Weights of a small mixture-of-experts language model, trained from scratch on English Wikipedia.
Experts: 128 experts in each of 9 layers, 64 GeGLU neurons an expert, 4 picks a token, a sigmoid router, a shared expert of 64 neurons.
Training: a variant of Adam for the experts, 900M tokens, 6867 steps.
Below are experts of layer 7 (counted from 0) of a mixture-of-experts language model. Rows are named router (the router's row for the expert), gate (a neuron's input weights, with its number), up (a neuron's input weights, with its number), down (a neuron's output weights, with its number) and show model dimensions 0-79. Each number is 128 + 24 x the weight over its row's rms, rounded and kept within 0 to 255. Numbers have three digits each.
After each expert's rows: a language model's description of what the expert responds to; "comes before" lists some tokens at least twice as common just after its tokens as in all text. This comes from a sample of Wikipedia text that the model never trained on. Tokens count by the router's weight.

# expert 10
router:150170122090132157160169107118112099154131151157149149103162126106148075118127142145077143135131103142117085156120115115138094104098133125167126147134113154121091093132113117129157115105111102096138181131131097106134138179107135123132117103
gate0:138122085092119154119120140149093125152123104128119130125118117121148112137105139120127125133155142149091131122165146134150090120143119109111131161158122154114157091145073124062155120128130103150139153176108085143131126129090095079078107167
up0:137124163160140113102114129129143139121150098140166116125132125046112125159141133174136143121124156106162103140076149137137081135091175111165094096131161142110130149145143144156139123167128134110152169124159132117129123126146110125136123136
down0:157154127152152146160099134099142124144077102158132095109102114159101148142154103121123127112158104143090117127121127115149099140176121132112127121143093133121177118131154145097101166139109081121123114100108192167089095121130148165182143154
gate1:100160145138125145182148076128069111103138172137155118115121126135138117099107103097148105100149120160143145116116106120139177138091146141132120153109108115130117141092146123114112122119134144124204141130138113103143133121102140096124166145
up1:124184140103129122135128100189152122133122117095121184100117142176153120121154094143122061170176164140113137122114162114194178125128158147170139136129121115135155130099107134122113120128115163099155135114122131102122118114125144123130165119
down1:125105091119100132105098146113121157129124127113147129152173111120099101119137105114155174109161125124113126119111140097149120114124141179104133096178129126119141131162130160118070156126159124121139130092146113122157126096097117140126135144
gate2:140139154126114126132154169169142156132126132139138115148121154135148088093160186132120132113144166152087131076160130081131191110163110118153147141123153111124167083109148156163127120126133133131102115109151121175141163096106185128119144114
up2:160155104114113124130100122184147095151142130135128094147137120164125120138130127134117123153125117131129146107152162132129169140172133113137127111102100102146088117123113121147114111111133134132117166095129117146145073146067120193110140173
down2:110121100133115112133121110127141133122083131125159147066153127099131145122122158122118140125108137140129133070174148123111135130075117159154139120076126098129120096155147140145104127100099137107110113127102174140126119154122135142155170113
gate3:131124121141115123147163135117134209123105127139124125137139153114128113151087132118129129123090169158103149166113127110147151126143092111208112093135137164086074107100111114111136123130141171175119175141124111139086114151108116052125152109
up3:127149104145109161156153138089186158130138143144135148136160137160135091127083163147126163147125134184142153147080095106138111148108092113131126116097104134127097092137112112090163122121116157162134137176094085130132146162139098133121147131
down3:113133153138112101131079085190159105135123082084180110130158099109155128114113152111144133100134163122148120169127129137176129096103130079152139154126108100105121134161125128132071116112098132084166126124097150162088129138110130120123116134
gate4:123154111080123191120113132139088137162138129126128103126108123171112089166130117168121100126175138106148083131149175179118086110136150124139121092137135154119109089120125148124118104146105126119148123098061120132104131146140141125132138132
up4:109118122153117157150135161118107162137108114106166093136134096138110112107124115147127170111104150096105098082100101125106095125159155123122137106134124118119130103120178115193110139141151109069123059081120142105119157144170129147131113124
down4:138120147066083147093114077119133101122122141157093124084153108153100102138135111115116174128159107150142153118129129186120148108112147202126166125125132141129108101165121154109096110105149161136139117108085130175157137129117098101125126124
gate5:179116122121127073125089115149094163142106074158111157120119089112142139108135122106132095146106112101077179116149123114177149145156129132114123127110096095149132143092135130104114127143144113120084123165153176096123137148109144136111094165
up5:082140140146123121121136126158169085122135160115139121119125149160151112147152118148141163117147100151161115132098089119116131159116137122122125160134157136113105135129125129116112134118106139118139090124143121126125090096152121141164150138
down5:156160122118168124124123114134154113126141145137143133145132104139143091172193115154157132105103132164091109087119127111125153133131174085156135122156156158103121130142116149106109149122129134105164127117122165144129131104122121116137130113
gate6:167100118121127121144139098107163170110113112146106150155123168066128074112128155084123090110121126113120149157112122103121124117159120137154138128118160103125137132119155164111163132101148160149128111078150136129153127129142156074132101110
up6:134132095119122099162110143155069140132137122112117162087123113113120135131099118130127121106126118162093086188114167093156128146150120160152126150145122117163119183136093114098095090115146102116097173117124117143140078143112144117109139104
down6:139115139131141140140100104193121106148125136112122147184098168117082112122116148102112100172142146094128139111153134139090119099176098126152153152118124119144087104103127121170170134152098159178137165114089142127108102114134105119167147118
gate7:119155177139140114155101120134134111110124140120165098112119117103166089087112131155157123086117112102113151103138107163140111117146130132127164134156135122128133121097182097123123106123163124160130159137107120138140110139102118131112114131
up7:152098125109129095104172175092136137128116091131078110156155133115151126130156146145106144188103145152166148141094105123120141093159090123145141172111103127141109112166122137157121129113107155139115089162183149171138117123167112128152159153
down7:119158137166180102135114127092114146138138101109117142123063125145154110099143119138105059084156136172161129125127117146143165143111123135139077106109104156124149138101141151099176074119153157106143114120114105084155174135129159115159152131
It responds to: Coordinating conjunctions, list separators. Connectors joining list items or paired phrases, mostly and, or, &, commas, semicolons and including, plus adjective suffix pieces like -ural, -ional.
comes before: " ", " the", " a", " and", " p", " S"

# expert 19
router:140154118097180175127153125099138116178139119117136147143074109104166119113158131153142137098140076129130130153117087143104118088112159125138088109133121124114086101149106133120119134120102121096160173135148133128159115164092157128188116139
gate0:118104116081139129155160130106157121122118179124118122113129112119142112093143165111108120087127124125116154175133150137144102116149095123126122140128098145090150110100166151176154123146166169097130101102115123084093170132158174068138164096
up0:104120126083131156096141102084140108121145165089127177124139101120127143097166175181141141128146146125124153115119151152091131108145136089088127109138153121132121110143161106145146116132115163088121076158135147098139174139146177125133153106
down0:130162127138124133131115129157148122153148150136153104117155131134139105136098101163133129141125167131134102117139134142156158127100126182156148132099135078153138131139100109119159097078128099164133136146131185089108137155111146117116102146
gate1:137144121132141139119147148150102163151142143114150122184126130152145113109116159173096111117125142114119130116150147149128163125105137126154126185148064112147131133126106141132144158124126153123118148112122113114087131151156116115167121098
up1:136143128124132165113129147089120105104130111141125154083155116089080152141174151113123175154135171128099110116103110073135106135127129132094119124125184144106144135156149133154130157134133118123093076150147113159155091095094155169132093108
down1:133126100111145132121162135160134134120120115139121133148124119149142105115118131151124115110097148136131144121129104142135172106088138095111161127139130140162118111115124134127089119152088098143171110194143135169141139172064151131181154109
gate2:127112127133134126152111144130161106159118127139144167120131125099140127139137176117140110132110092222151142161193123125111128174132129132117104146134134141163114154174120134122105114069120113189144143101077143099135183133123165108143108118
up2:156108123149124141137149144104123155128140124093130104135168131132124161113120148141120175102119153139153105076131094117083148116100140091092132140147116152145120146158118126084098110097149153125067105113084115117157103106143071153136108147
down2:129141070143159145123148151143158078126171153089143138140108138135096103080137128144098117157134162085131107118092126120139109109145120147122092129108096120125101094109106144122148167092122138101140150103129153134128071107165109089167136142
gate3:116133163084139146174139126120117135121137154127125095169213141170132119170126143154121124147080133124163127096115137157081147080067123114165125118164089159145137137087092120151130151114148128140128148160108108159108119176095090154135156095
up3:139116120168116113118111150130152115122160149125173139119104145076082124135126085072136146156134103144110155102136122130122092142132107151095133115109118138136105155157146121088099110111079171156149126090110150123128135102128104102129163161
down3:121137090149142133154135118184184122163139135171112091128127128122140128122107137173118143138114169143128147136164155062149106144158095154149136136128142089118119148142095120085119114124126175159118137148125149106150150188117172071148109108
gate4:119096125135133091150125157138127164164119142123131141115150134123091147104131115135138143122154129131165139138133089132117136119155081126134120111156142119140108077116127171076094116075182154119145124092099137092111185136138139129133140139
up4:145107146104144127108148130126132102100122196124134121173181115119161095132145134124109127125105084153179179117137089148140141149113156120142136171134087149146143168089105113126196133135102137100179127139125148124111129174135095118121158126
down4:144124122125136112121160181134153132097127134126125130130127158114120128124136137157114086138141145107053170144075129058123131131140127141132124160102113148110158152167112133121118132166183121133104117135140111126081124114103098129195153107
gate5:128072156131148105100123161119109142132138129121166171135066102118118146171122098078109120139119060120062138184132132110087106137113134127195131125157168096142117145100130155099162152135128111102134140113143168145138128158113133147120132110
up5:143113111103137143141109112113133134105105110141103133174061128179173127141111126088131132100128122114108116125115074108163141156134106142160161150131119103124129130106151094093166152148114119101120138108171130171156098180132141159126123145
down5:103133114157136169093116149157123101133136138165098137121097106116134124188154125148132138112183131141097121124127100097117095118153123123150129118136135083138101133091177111120118160124113077107150113137122123114104140180143151140047116130
gate6:140128105081165137128140118118107143149116113129115170135121112131101120121146132165158153115118102105164134154117097159091150099095126123130132131124154145161113138123133114143162101098117141089112132140112140138193154147130083131163126148
up6:124127083089169140118144138121137140127109144099113177163131095121107107136153111168142149087119078102157146137125120161102147103109127138137127134140145146111143090091111119162142168117114149064137096129142139159150129170108093103137129133
down6:128105110124120155128133164135114116087129135142131152151110113119140120109170113167106124131174158118140136082111148147110081117120116095118151120110100162111148148095117121098116118138117166137102172134119141098086136096116087094183128140
gate7:167102092124135179162122146120107148159108094159141169079064153131091139163128127156147150102135099101136125117132161121105067105149146119176121123128135139112125124164075118128113149164156113161108150144100145123117144147099093142146138118
up7:137134111139132135139109139121123145176105088179168146120059149142081135150134132162150113103127106090126128104139147108142095125150149145158120128107113112138108143157079111115123147128151097148118191090119157134104137150113125152164134107
down7:183164145118140145157141108110123144110138124154118170116129170153145085180147154107141132092155117119173151082102104127103115103119141117113182104141184141152142149108136123203154105142092090166155112108135108126134092147098125149127146129
It responds to: Numeric digits and units. Digits, decimals, percent signs, closing brackets and units in statistics, scores and dates, such as 50.4%, 12.60, 6–2, million.
comes before: " |", "%", ")", ";", ".", " ("

# expert 61
router:144171114074171141121179131138142167154140172132121132146114154094178078107111104109096159095104107154163141168129090114129124116108162150146126135100136151131104138137140136106135143126146138075172135182118111146163144156108156119157096145
gate0:155113089088132108162145154111146106114102151110104150092143112149157121161116100143092134136097095103166139169175092131099104111088119076154106117151109126148120113101134125161112135100148134128155128083132094122094146160082152157125111114
up0:103162143155133121122176080121106163147164129139138090125108163101137110125137163136132133159123190115142132107089154145130136113121121110096141084146155116121109154136108145157144119149109169195095145099110167092103094135140104124150132154
down0:173069093137137092170095126140141151163094097136157129131144112133123108100126149159129140141143121133120122130116123144139158158123090144162157133125160160145127108138137097132122076098158146134118135126120127121151105106099111098180140068
gate1:106114129108127134135128154146101096111125143113155130094110113095151142156139134124110106146133083132179137179122155126151175153099122160116102069142171109141151106151135149089156136124142113084161131183121179157157150136133152095135141089
up1:118102135101132120147126134166171135123115104141152139136183111093139123130130172141135123106103152193155143148168149107131134114117101138178146150156157116071168129131118147114079174075114120093128101153102140128135154142160143117124057137
down1:128095138133121137146122095151161107093117172111159150101135149117133131110136103164090150128117142117109142138138121109162120129113147093117121111109130134114144160137103160123093110138137073143197113116110163083138159124084153145143126128
gate2:117142121147146119109134168139130155121174138176130152120088130137138139126135086138145124137136121120145128120183135116158089139150145139100120107089089137181110150125122092101159099128154157123109149106157106158104082095116123097116133173
up2:103143116140128130086109155146133146134174142195131149146108125164115152129134122114167113133124108128138164125147128129132093147124129179074145115082097123195100139131154073077119100127140139126111122110131123154124086077152137081110131153
down2:135102135092101149126121154127104096123119109132091109135120130115103170105116142129151132106113140115145140176122104161129125170164171121125097115151138130094116105113124123157145148169115126099103135113147120159079145158101119143094104100
gate3:154113102111145108149127148135151162139104154084152111136177157146163125151135131117082118109128130161127140145138093114110138156130092110188164144110115139159114145068140103135128149129129155124138132099155117146133172110145114152125103110
up3:119114129166119120111124149135090119138174072159136110139121152128155079145074130133138124094133084153078119059103105143104101119153117137133091132163117137128156143125147132093123115167116113146116122118144079121108061121125167140128132156
down3:153113150174143136135145138126143105146101163097140094067154130145115105116073124152184115118135096163136121157104143114126171162115095105147167176148115111129147095129109102106148086097101095127120117175106127109103115120127138149163124064
gate4:116134127107137103133099148128090165134104136130158160109159120177158124118124091139097097148136093128132156102141107155152168157101062128143121142109126113139142119118150125103100152112128150152144125065118124152120113104186132107111141141
up4:130096079147178121175149150124156172122143107110121111103137105096123127096113096151140162159154167150126110150118117092130086137136089126142108068140122134157163157150128115190090128163125125136121107104130102094153128145143117113120069115
down4:072116150121089101111157101133117091128159090111154097133130155124151090142120137107131116113122108114116131097110151141124164064103139142148137160128100154121130129115155132088107144128098128100157166120135111172122126152104153133092105095
gate5:152114125117180127124120113101116121168146148123106132131074186086122092144101161107147129141114091115101124109106102142122122121142159111109126095111123164076124126113137137156110173108175109194099111165094154156164123121097114088168133088
up5:123101154131146115121108100113118141157161159132082134135112183091112120133112149099172123133102138112095149094102093140126142103146147136112154101128126151052102146102157149148134165088154104193092105165087170166133139125115100118140130102
down5:141142147166073114108118111107114136110107084120159123151114145105153150137077135144104161109079136077120159099107150109131118132142126124150141130093132100117143114126114143132123135142111139158092120153162063158128084152152133091046155116
gate6:162160155129106116124159071083133102142137103144115092113111136102160124144132138123117175098107104126156151132156164155158138085119157111155141104094122133109095175135123102090121117131137150154153165184112123114095144165153101148153140107
up6:174141128131140108152122122132129129134153095158090110147128153142150084185114129126090145162112097139117132158128147127162176115121157119148153141133106136116121156102118138098117129119117132160175154129106082095120117141170100177154161109
down6:109173105106115102116126084112145118072162123185116134102090183099120132158132082158159134148092144119131118115125100107122123100088113164117175133091140149107136097155087136134142127162106118123104089125145084119124122114154120089129127144
gate7:173106161109163139146133145124133152103116131103105102140128120118162088119179125141119134151158143123147105123115132124146167150112147072132147134158131112096150167112120137149128158142105127116134135154052125116156143124109143146144140114
up7:161137148140126119146123136108129122130170127119144101132107090105155125115129086124157233172138098169100079135123090112169139150131164135139136176122113124149116140097105103121136127141167133136131145124129112127125143118106088148142161128
down7:109192119122106129159150122123113157114131166136135168171090144103158143191133127090135133146134140164133168124111134118137148110127148126082129154096158123100089132154107118138147122169160140140129113146134126133136104123165136087072108153
It responds to: Words ending phrases. Phrase-completing words, often after in or as, such as well, long, old, soon, far, plus countries like England, Germany.
comes before: ",", ".", " and", ")", " as", " to"

# expert 11
router:162179155119177141137160084111123107171145184155141109125136128145154099078140104165116117107110131140178118180130108093152093099113126133117112135147105162143122108150129149125107129104139118087154150145164102120136126154108145086168123114
gate0:138152131110163136165188144108120146149135164136123132150120133136123142122152126135140146168124084128160079153143107125129148109097134131117142144183116135145098143145128112144136116103107195104137148141145146162177132133124093120196117148
up0:119108105127098130110055118138137105110124104129140123130148129115131111140115150144126129087131182142102167108112171127099120142156114125144127113083136125119141100121130134097112132172155063154126107107104112087096132139129146149058118110
down0:121138141109110137164105145129140111153148153157150160090123084098137136131120113124095148115105114119154125164139119137119150195063176110161154128139141185144115173118113156091105103064117114091118133131093115100140145148141115098132154131
gate1:151146133135137119151149118160164130160128149108158111150131103147162117134135172141141113135118130178155101185129121100120163145104111115131156131139116129177118125081161112087141087127155141089171147156159156115108121165148109110136123120
up1:108112120129101142111104144106099144085134109137114166110126172126098142148091083115127137110148130107163129086143154161143092127101126151147117154109135110122139159157096140144135142127090115165087111115104108157171156069109125156120131131
down1:131161111113146144150130157155167098126172145149120132136119105139134131130166134123141125109119134079161127150132108156090163091093186103107132161140122120120071155123096143124137108140111130123134192084134139122135104145134164150173111124
gate2:154158143133163173144140130120163162137118153102153109148134165148124100171130111154135103124113110158141138150178117126139095105128121122094144118137126142184139160138102146120177167106119145129124132141168147106101118115080155087164108121
up2:149110155145131134115119113186129169153122133152122140146111129076176137119141137114141128144166131150086168166125113140132178138144119135102123145115148120109132160069095112079158141152146107151155110139161107153085128115130148119110174137
down2:126105161118106159162091113153134122096129086120152132116144175079148121141134183103143113142130139135087145127124134141088138116133131115137121096115127137147128122125109095081160145140131132126119156105165130080103121112118095132143162137
gate3:100081144147127129177149166131133094132103107144140149154144143120069140152140165154139137133121116132186108094149168122108104117104133095124121135127119146142091173107085148140094117093123134104111144135141154151142125128123080087152121147
up3:129099143147142117142127131162118124141105069131082132164148121134091154135105097109129142169147099143137046079173148121128114135152114117118139135137154118126126158179105128118094163094138133145080156117139108144135110097151117092145112189
down3:093118135133137085152109140134128133158137113116110148134142130109116145107155130123112091146137162154140134102135129139123132074173178170106106138046157143106116125104158173099125171104178177099152130113121143109139122085116140134128085115
gate4:200117116067167108107134105160107113128114124097128134147110108131165121100135092098124151134150093137107107153129143144070127175106149117132096161148124136169145122124095121128127124148127139147147114186093164153152148155136134118146110113
up4:185163139093145110100142114163126110116105139091112135148136151157193097104138106103135129145160091155134136170113123135093160147138144091134133188126116115166148120083113097124137123156115148144169135182104128131133161161145171131157144079
down4:100156125097130140125155166116115114121093119083119109129139192136129099100115098118108141150173158164101130130136104090105115097133142115104121180125150099120100109133105118160189136155062132157120109094133145127134099109149144133110121137
gate5:140156139142121114153134148152176134164121094173134119166123142135103129148144175142063113126055155135133124121132131175174104140137148163097113139112145130086139140104124114158112162144141118114105200140136112162100138163144170101161162179
up5:119103116106146127123127140110101118090160144075149113066120091102123144100104105127179134114159107134112151139117148088069139124106078108154103106140093133170127094132137170125146095124133139145118059145116136128159125089115088162088096076
down5:086111106112156147118158143148147127129137111123183133138150108122137104142137150136180149092130123153125118106133138190173165156108117165133120153104143156164143128111106121165109114116115140126183144132129149089114089139113177113072083120
gate6:126133114137108153147180115112149147158099119136114127156103136084153107126126185121103137128114168102162137085195111127127166091087166119167136143142154113079103114138148114153120136134100106116128121094171123112092100162082144102166130112
up6:135152099141119131120153116099144107129149163158135109124126114087075126088151189185117128127121164111119094108137152114167132118142143138157129146113087129094142142152138130154120082109134145130112136136177120125124118160096131155155099081
down6:133141154105125099130114063116105122123090139144129123144129154084130133116175159144151095104095154112172131134119140121150144095121145179107112126107151126100085093096106182142105111131121135116131104145170094146138106142105122143100141104
gate7:166141163085141140135138162135108135138158092167116132105134157127150096114088142156113152124126128134135120052144103121144158116120118110132136176106164149148118138110081153113140129139113163148160160122145099113126117104117147141109134161
up7:114121129101127125148135116120116113122156136105136135088145105095084131110141136132142129106130161114129163132085135093135118149170102142125120104145141159112111083182173108158070092115147147126092108118107126118158128114177128153143109070
down7:111130141120149133181145134121105122118152165121150113112117119122129142098173088112130137149147139137139139141108165156097106095113119134140145133131144118127135118115161104163110106077152140126078112146101151124132141097112153101120115137
It responds to: Mid-word fragments in verbs. Second or third word-piece inside longer, mostly Latinate verbs and adjectives, as in includ-e, constit-ut-ed, prop-osed, infl-uence.
comes before: "1", "ated", "ed", "2", "t", "6"

# expert 52
router:138145082101167163143191074100123140156127143118142113155140105104138076098145130163111144111129143144165116168131100139131105077112156104131128165114115182143128122109125142100142134130152120109147129141168151108148110137138151115174138121
gate3:128083131126155121173153115084118143146127144138180132124084100153087113132137133111090131135113131141112137101141099151108139147113131142137097139165154171120102094098136150150127127101113161134139122145116155122139115145129152104162124102
up3:130129096148116140158188082105111149172101127150124123156129111157125072141152177152119106151108141117130156103133115158133151099138159115137151139142127120115107089078138101158114088129134163149158116110119169106112107146124133148151149127
down3:133130118170115136144091140141137091137133106133155147106077146120161129119103133143104098086102116147123152163158123151161132156128167128128147114165091103145159134140144130064126116101125093117138113139103127100131120114120108140086140108
gate4:128190152118141153134171109075135140092151110154152067143117106162138123148135103103102134117101119129130125170134111121157115103144143136151091160146135133172109069117147128148134153145164130111156155130143108109130129156112144106139170119
up4:127082118119143137106106144163132090118086152114128162087155144098090087109108152125146110100153166133107140116128144129121123134098088132110196125123113115128133150117085133137129085098129150121115141144114150143172133133141100165103086139
down4:132133148162158111164112182147197152147119084113127126127119130147139128089098134165156146105139139134120137126159154090170136126165085107159142106123122142128118147117084146084146127078082159089128142119111117108115118157129104129088105135
gate5:155132121099165164136190139115129133131116164152114109108147106155139093128103125124107135121089149140131182147121062135112108115149110126149128168159108191128105096121125140154124099112145159127148098093131137106121119115133097129166144134
up5:137105102102122151149157123148107189140075142139107143094103098142096098116118082135075153129138148123116140086127145178116133145158117095150142097153088145080115128090138151168124166127119162136128106114113155126134147113124095152129126132
down5:130136109115097124179100128143130117114148158201148115189148182112134101135148139156103179159117141118082149101120143138144116127145127111112115116141128125143109126128096104090117132110092101100150169091159119130127079136125094170116127127
gate6:114138105100133128138133107168105169180106151136134139116107129139136077084120124209089133133124152116149152137133139147125151156147129116139140111139148145149078131103157142103133119127120140126123166128147135143126098127151167118144142135
up6:106116150124150154098119138140078102126104145128154145128104128140091136160126108125131113151096142120134124137147141138124173114093109089158142175114126106190158127159140125110136125097115135090194189124123138133165120171149169125127147140
down6:080120110167148125133096121150122103140139141115130100068137127096122107113144125139146114109146123127122128156102135146101134106116129122149121129144163105097152130091138110071166120105155118105098099157160115118139110116142123108115114085
gate7:165119113110152064155138137130146112120112114143127131151117104145108138152062120110095144166116100171145133121091091140123111119120137127160120071143142179129139092101145187173112136114142144116125121100129135122098105134108081103123125161
up7:172151129139152074110143107123175099119115120162101126177153097175151107147099130142104132174120106180151153137097105130156129106130159115146128113131104180110136108104134145171126124159171162141148121110133150092061107147103072135125151151
down7:139152136174105113119135112112130099122143143152136120118160146134108097135095160145115149134134068082108161157142150111206095153137163132168108089098131091168127108145129124148135112150102161113128118140116128073097118131186117125143139134
gate8:186132127101088122172121108127156163144129132139136186113111171102131157088148167097159150138100135122126160134100083117123112124120136138145127084125180119112106120111129141137144129108072143123114081110126130129124138126094119101131160167
up8:114143115109133113121100127104150087091124085158144087168146150129089097119127171147132104116127153164158092127093138136122141109110133112149135123114090105117146134140119144118122103153158149114101131163115128142132111127118120132099128140
down8:114126116080122136108114154133141137126133133137130123109089108146112140128114106108168150118134128110136106137127090179067115138127127157139146153138162144105136123103127124176113115116140134125133157131125112122167141109113136159087133116
gate9:117092111119150108116130142098169119158113146110118101142119131100136082150146102112123112131161113155122135133184086086088116139128104140184110127113164132112154102144151137147126123078103146059120107119100104143121158096145101138152141100
up9:112138143135119152116123153157155101115139177119158151100147120148169131085149128120154167120107116098129131159112085092169140151156104117138108168163144113167113097153133128129152095091135144109134130134161138100131081150146198111131132133
down9:075111124141121120140081111123088171106125127106102130104133148138129134186148151120145083108098173129116104178128144131160192134156134121146102126113123149143101122116133149167100073148143148155164100132157151117189140097103103114107132142
gate10:153150112109122108132093124129122148097096102166128132143137127166107141114122104134150124116118146101159126107139144149150156088142095125155119117132133096114108115133126148168127156123152151096107159110098121114113138184121098142124146144
up10:129128131127143121128134132127125197160123120135110127119094094149067165133129098133107124142148139160132112126094135162118096161098158101159125103097123122112118138145096175103121149146132105126146076115114170144178142134148157134123070137
down10:143176139111116113159129109133121125151137126106103126179102120169106126137105164104111133148103132104162147092161105065136112109149152149122120092104101071123127098141113121162075124167116107129130143106115108173097121102110119114129173154
It responds to: Numbers in tables. Digits, spaces, dashes and signs within numeric table cells, coordinates and percentages, such as Entrez IDs, vote counts, 50.48%, 41.38694.
comes before: ".", " |", "0", "3", "1", ","

# expert 49
router:148146102065155138136143133083162142147161135143141086112148133135128114132124102119126125114123106142153101169138138114096149121166096162153122130096100125134110095150121141125120133134151135082128146159095136147138098137116161128179124129
gate0:164123155131133091147141125083112138132173087141125106095096136131139161111102090117150158165085096123154131156114115117151111107128119180123116120128144149116119151110114104128095110101081137080125140118104136146151118159138072077121108149
up0:113134146083134093116131158155116165129132115145090111132144150114114122164122122146099106151136120125107090173117146114091129116148111127120159166109107146101149179157115124113119116137113128131072139147112126144121101068150152177155128107
down0:114125119172144130074132124128165154146140104163123128128122151182090141132117092154121109166150144141132124118118097120154123137064101136131137147100129131123133112089137116121150095116132106149164123126102128079152114104183135098157106113
gate1:165139137143141154132140147131146138141128165107139144149128117119136165093161121093119142123090116152148121144099157122134119117138127143142094154137132137115119161119108113116090110143153135100107138138143153086113163161139174121175127086
up1:142128162135129089112111069105095133129146152146112136132133148148140100158153127139117166163127175165140138147169081114151124119120131112136146071150105127146125113121166101170132086135131100160110147141131110116128104138130103135129180143
down1:128151126133138119168132113135108080127107099127140119097145139159127123119167124102110115137123139126149123108197099128107133113177158130170126112123118132124115123147098132127106126086158114104133148104100194132139144153123109182096164140
gate2:123136114156115149160112141139128097191133108157120129116176144133091160133158140132170151103091143139174134127119103053116116126117142111130095130131124136131079149139135134134089136136070117127166106133129131075102150128149121171141110115
up2:145112152111127131082124107100116131080135144109120130161104122112157095155108092115079115178119104126139121123093126171168147142127130148144140107149087131103145109126142144142127099136134126078110127146141118148128123127151079125097150145
down2:124092101154133135128103152095172136098111128111146121101133132116153098136158121117106091133144141154082151163130116134151106114133126130126098199148114152145147118133094079138113123083118165118131167115101175159117137130122116122116129141
gate3:139151103113135107147136101133116145124093149086060124093121121150136114126136126105121116112145111131164107121161086164126133128113094138126142115093142139134091110087144134141120064153147167103131137102135151104144137132139150124116131129
up3:132139143134119131166138121106144137136112128150140092132126132141091120135198141126148097130070124131160120130123140163109121102080109141171132122119177112127120119099134172145136114145129168082188104117097171114131138155127121087117120132
down3:130167127129118116133122123117183137130130172161125102133154112108113160141160131116156165180116128146107115113094108138174143122093191125120203100107153134154135106120156105149131074158149111133135100113117116117096138130126161090095098133
gate4:136136102135151126165153134115172129129050109055146108114152092127145121144092125146137089142144082086158103143111145123110124120138089125140139132163117141118131115098111093078083142156119126119144126156091127114136126125130131095147131085
up4:137158131086146128112134117132105112114163144126114116142110110123136116167163116130109132112143102117121082119152146135119133108103122107108103073139122132138144132119154118140121102120123133138145102173120152189182084108079098094101113146
down4:123162119124156096138093127107142109151164151172113080102131127153125132113081147127110136166080148185115126112140074127147145114153095096140121153127120134140155112092089082176114069119130116122132121108138164138113090153129123154115119120
gate5:178100137121128096142145151128125128125132115117151177102128162108108155053145123152123110102145112184084118111112123119144117137164107115139116146121149134099125176142092146139103108110106120112146108156134135133182156140139157167121129141
up5:145132124115124133106134130111121124141160125127093114117152143124150157150113106132138161199113125084161113154089151117180150101135154160148105151143138117114103163136081102155123111111161103118105166166111181143105138142132101125142164180
down5:151145138091103166107143128131119145109166177063105117168145110143116145105078114135130114119142069107130150166119125139137150132181141118129110137163138100137155149139129131156109143106128078172129087119106093093128138129160141122174087113
gate6:104125136104127155126150131119144128096132114137141114110132138097088127097097155139139123119127116120154135131129135163122129135117108102151123142088146113105119129142090095119112089111162081149093158120131093119131120127117161165097135177
up6:127120130095157139148148128101132092093160154128149120136141102120131103115112125139123170147125105141117098149153134179100150137131114088161109120114104118136155149188086134148093106094146093144115141141140149095149116132124150142110088161
down6:137103158136111137144106128153139148099110136131171095167157096127151124151160112109202162147107127098126137105144170147148146122171073140141175139100150123097144143121126119131113131159133138138109106117126128115118142151138116153028159129
gate7:133108104107135117188132145112174174142101109102134114151166183135182116156134122120141087083068114135154140147126122165088152138122090110178139114117102140147135103094137151140104126114097141102175106123135140090153126151125162149132143083
up7:100142135146132146124108152160158134120123104130132136128106087138114158088134123116146154127143114120180122125140140120150118147138114168098124109123135131130130159110127066157100087183158108160102128170138105122150139135152101092095119139
down7:162141137144117151135114105104096161096108153081127091114127109167165083152151076163135113116072126113139137139109110104110126130135115120140117104142128105082141135114172100133094135192119109104123123090119130095134136063111099143130123152
It responds to: Verb stems before suffixes. Common verb or noun stems awaiting an -er, -ing or -ed ending, such as work, own, lead, play, writ, hold.
comes before: "er", "ers", "ing", "ed", "ment", "s"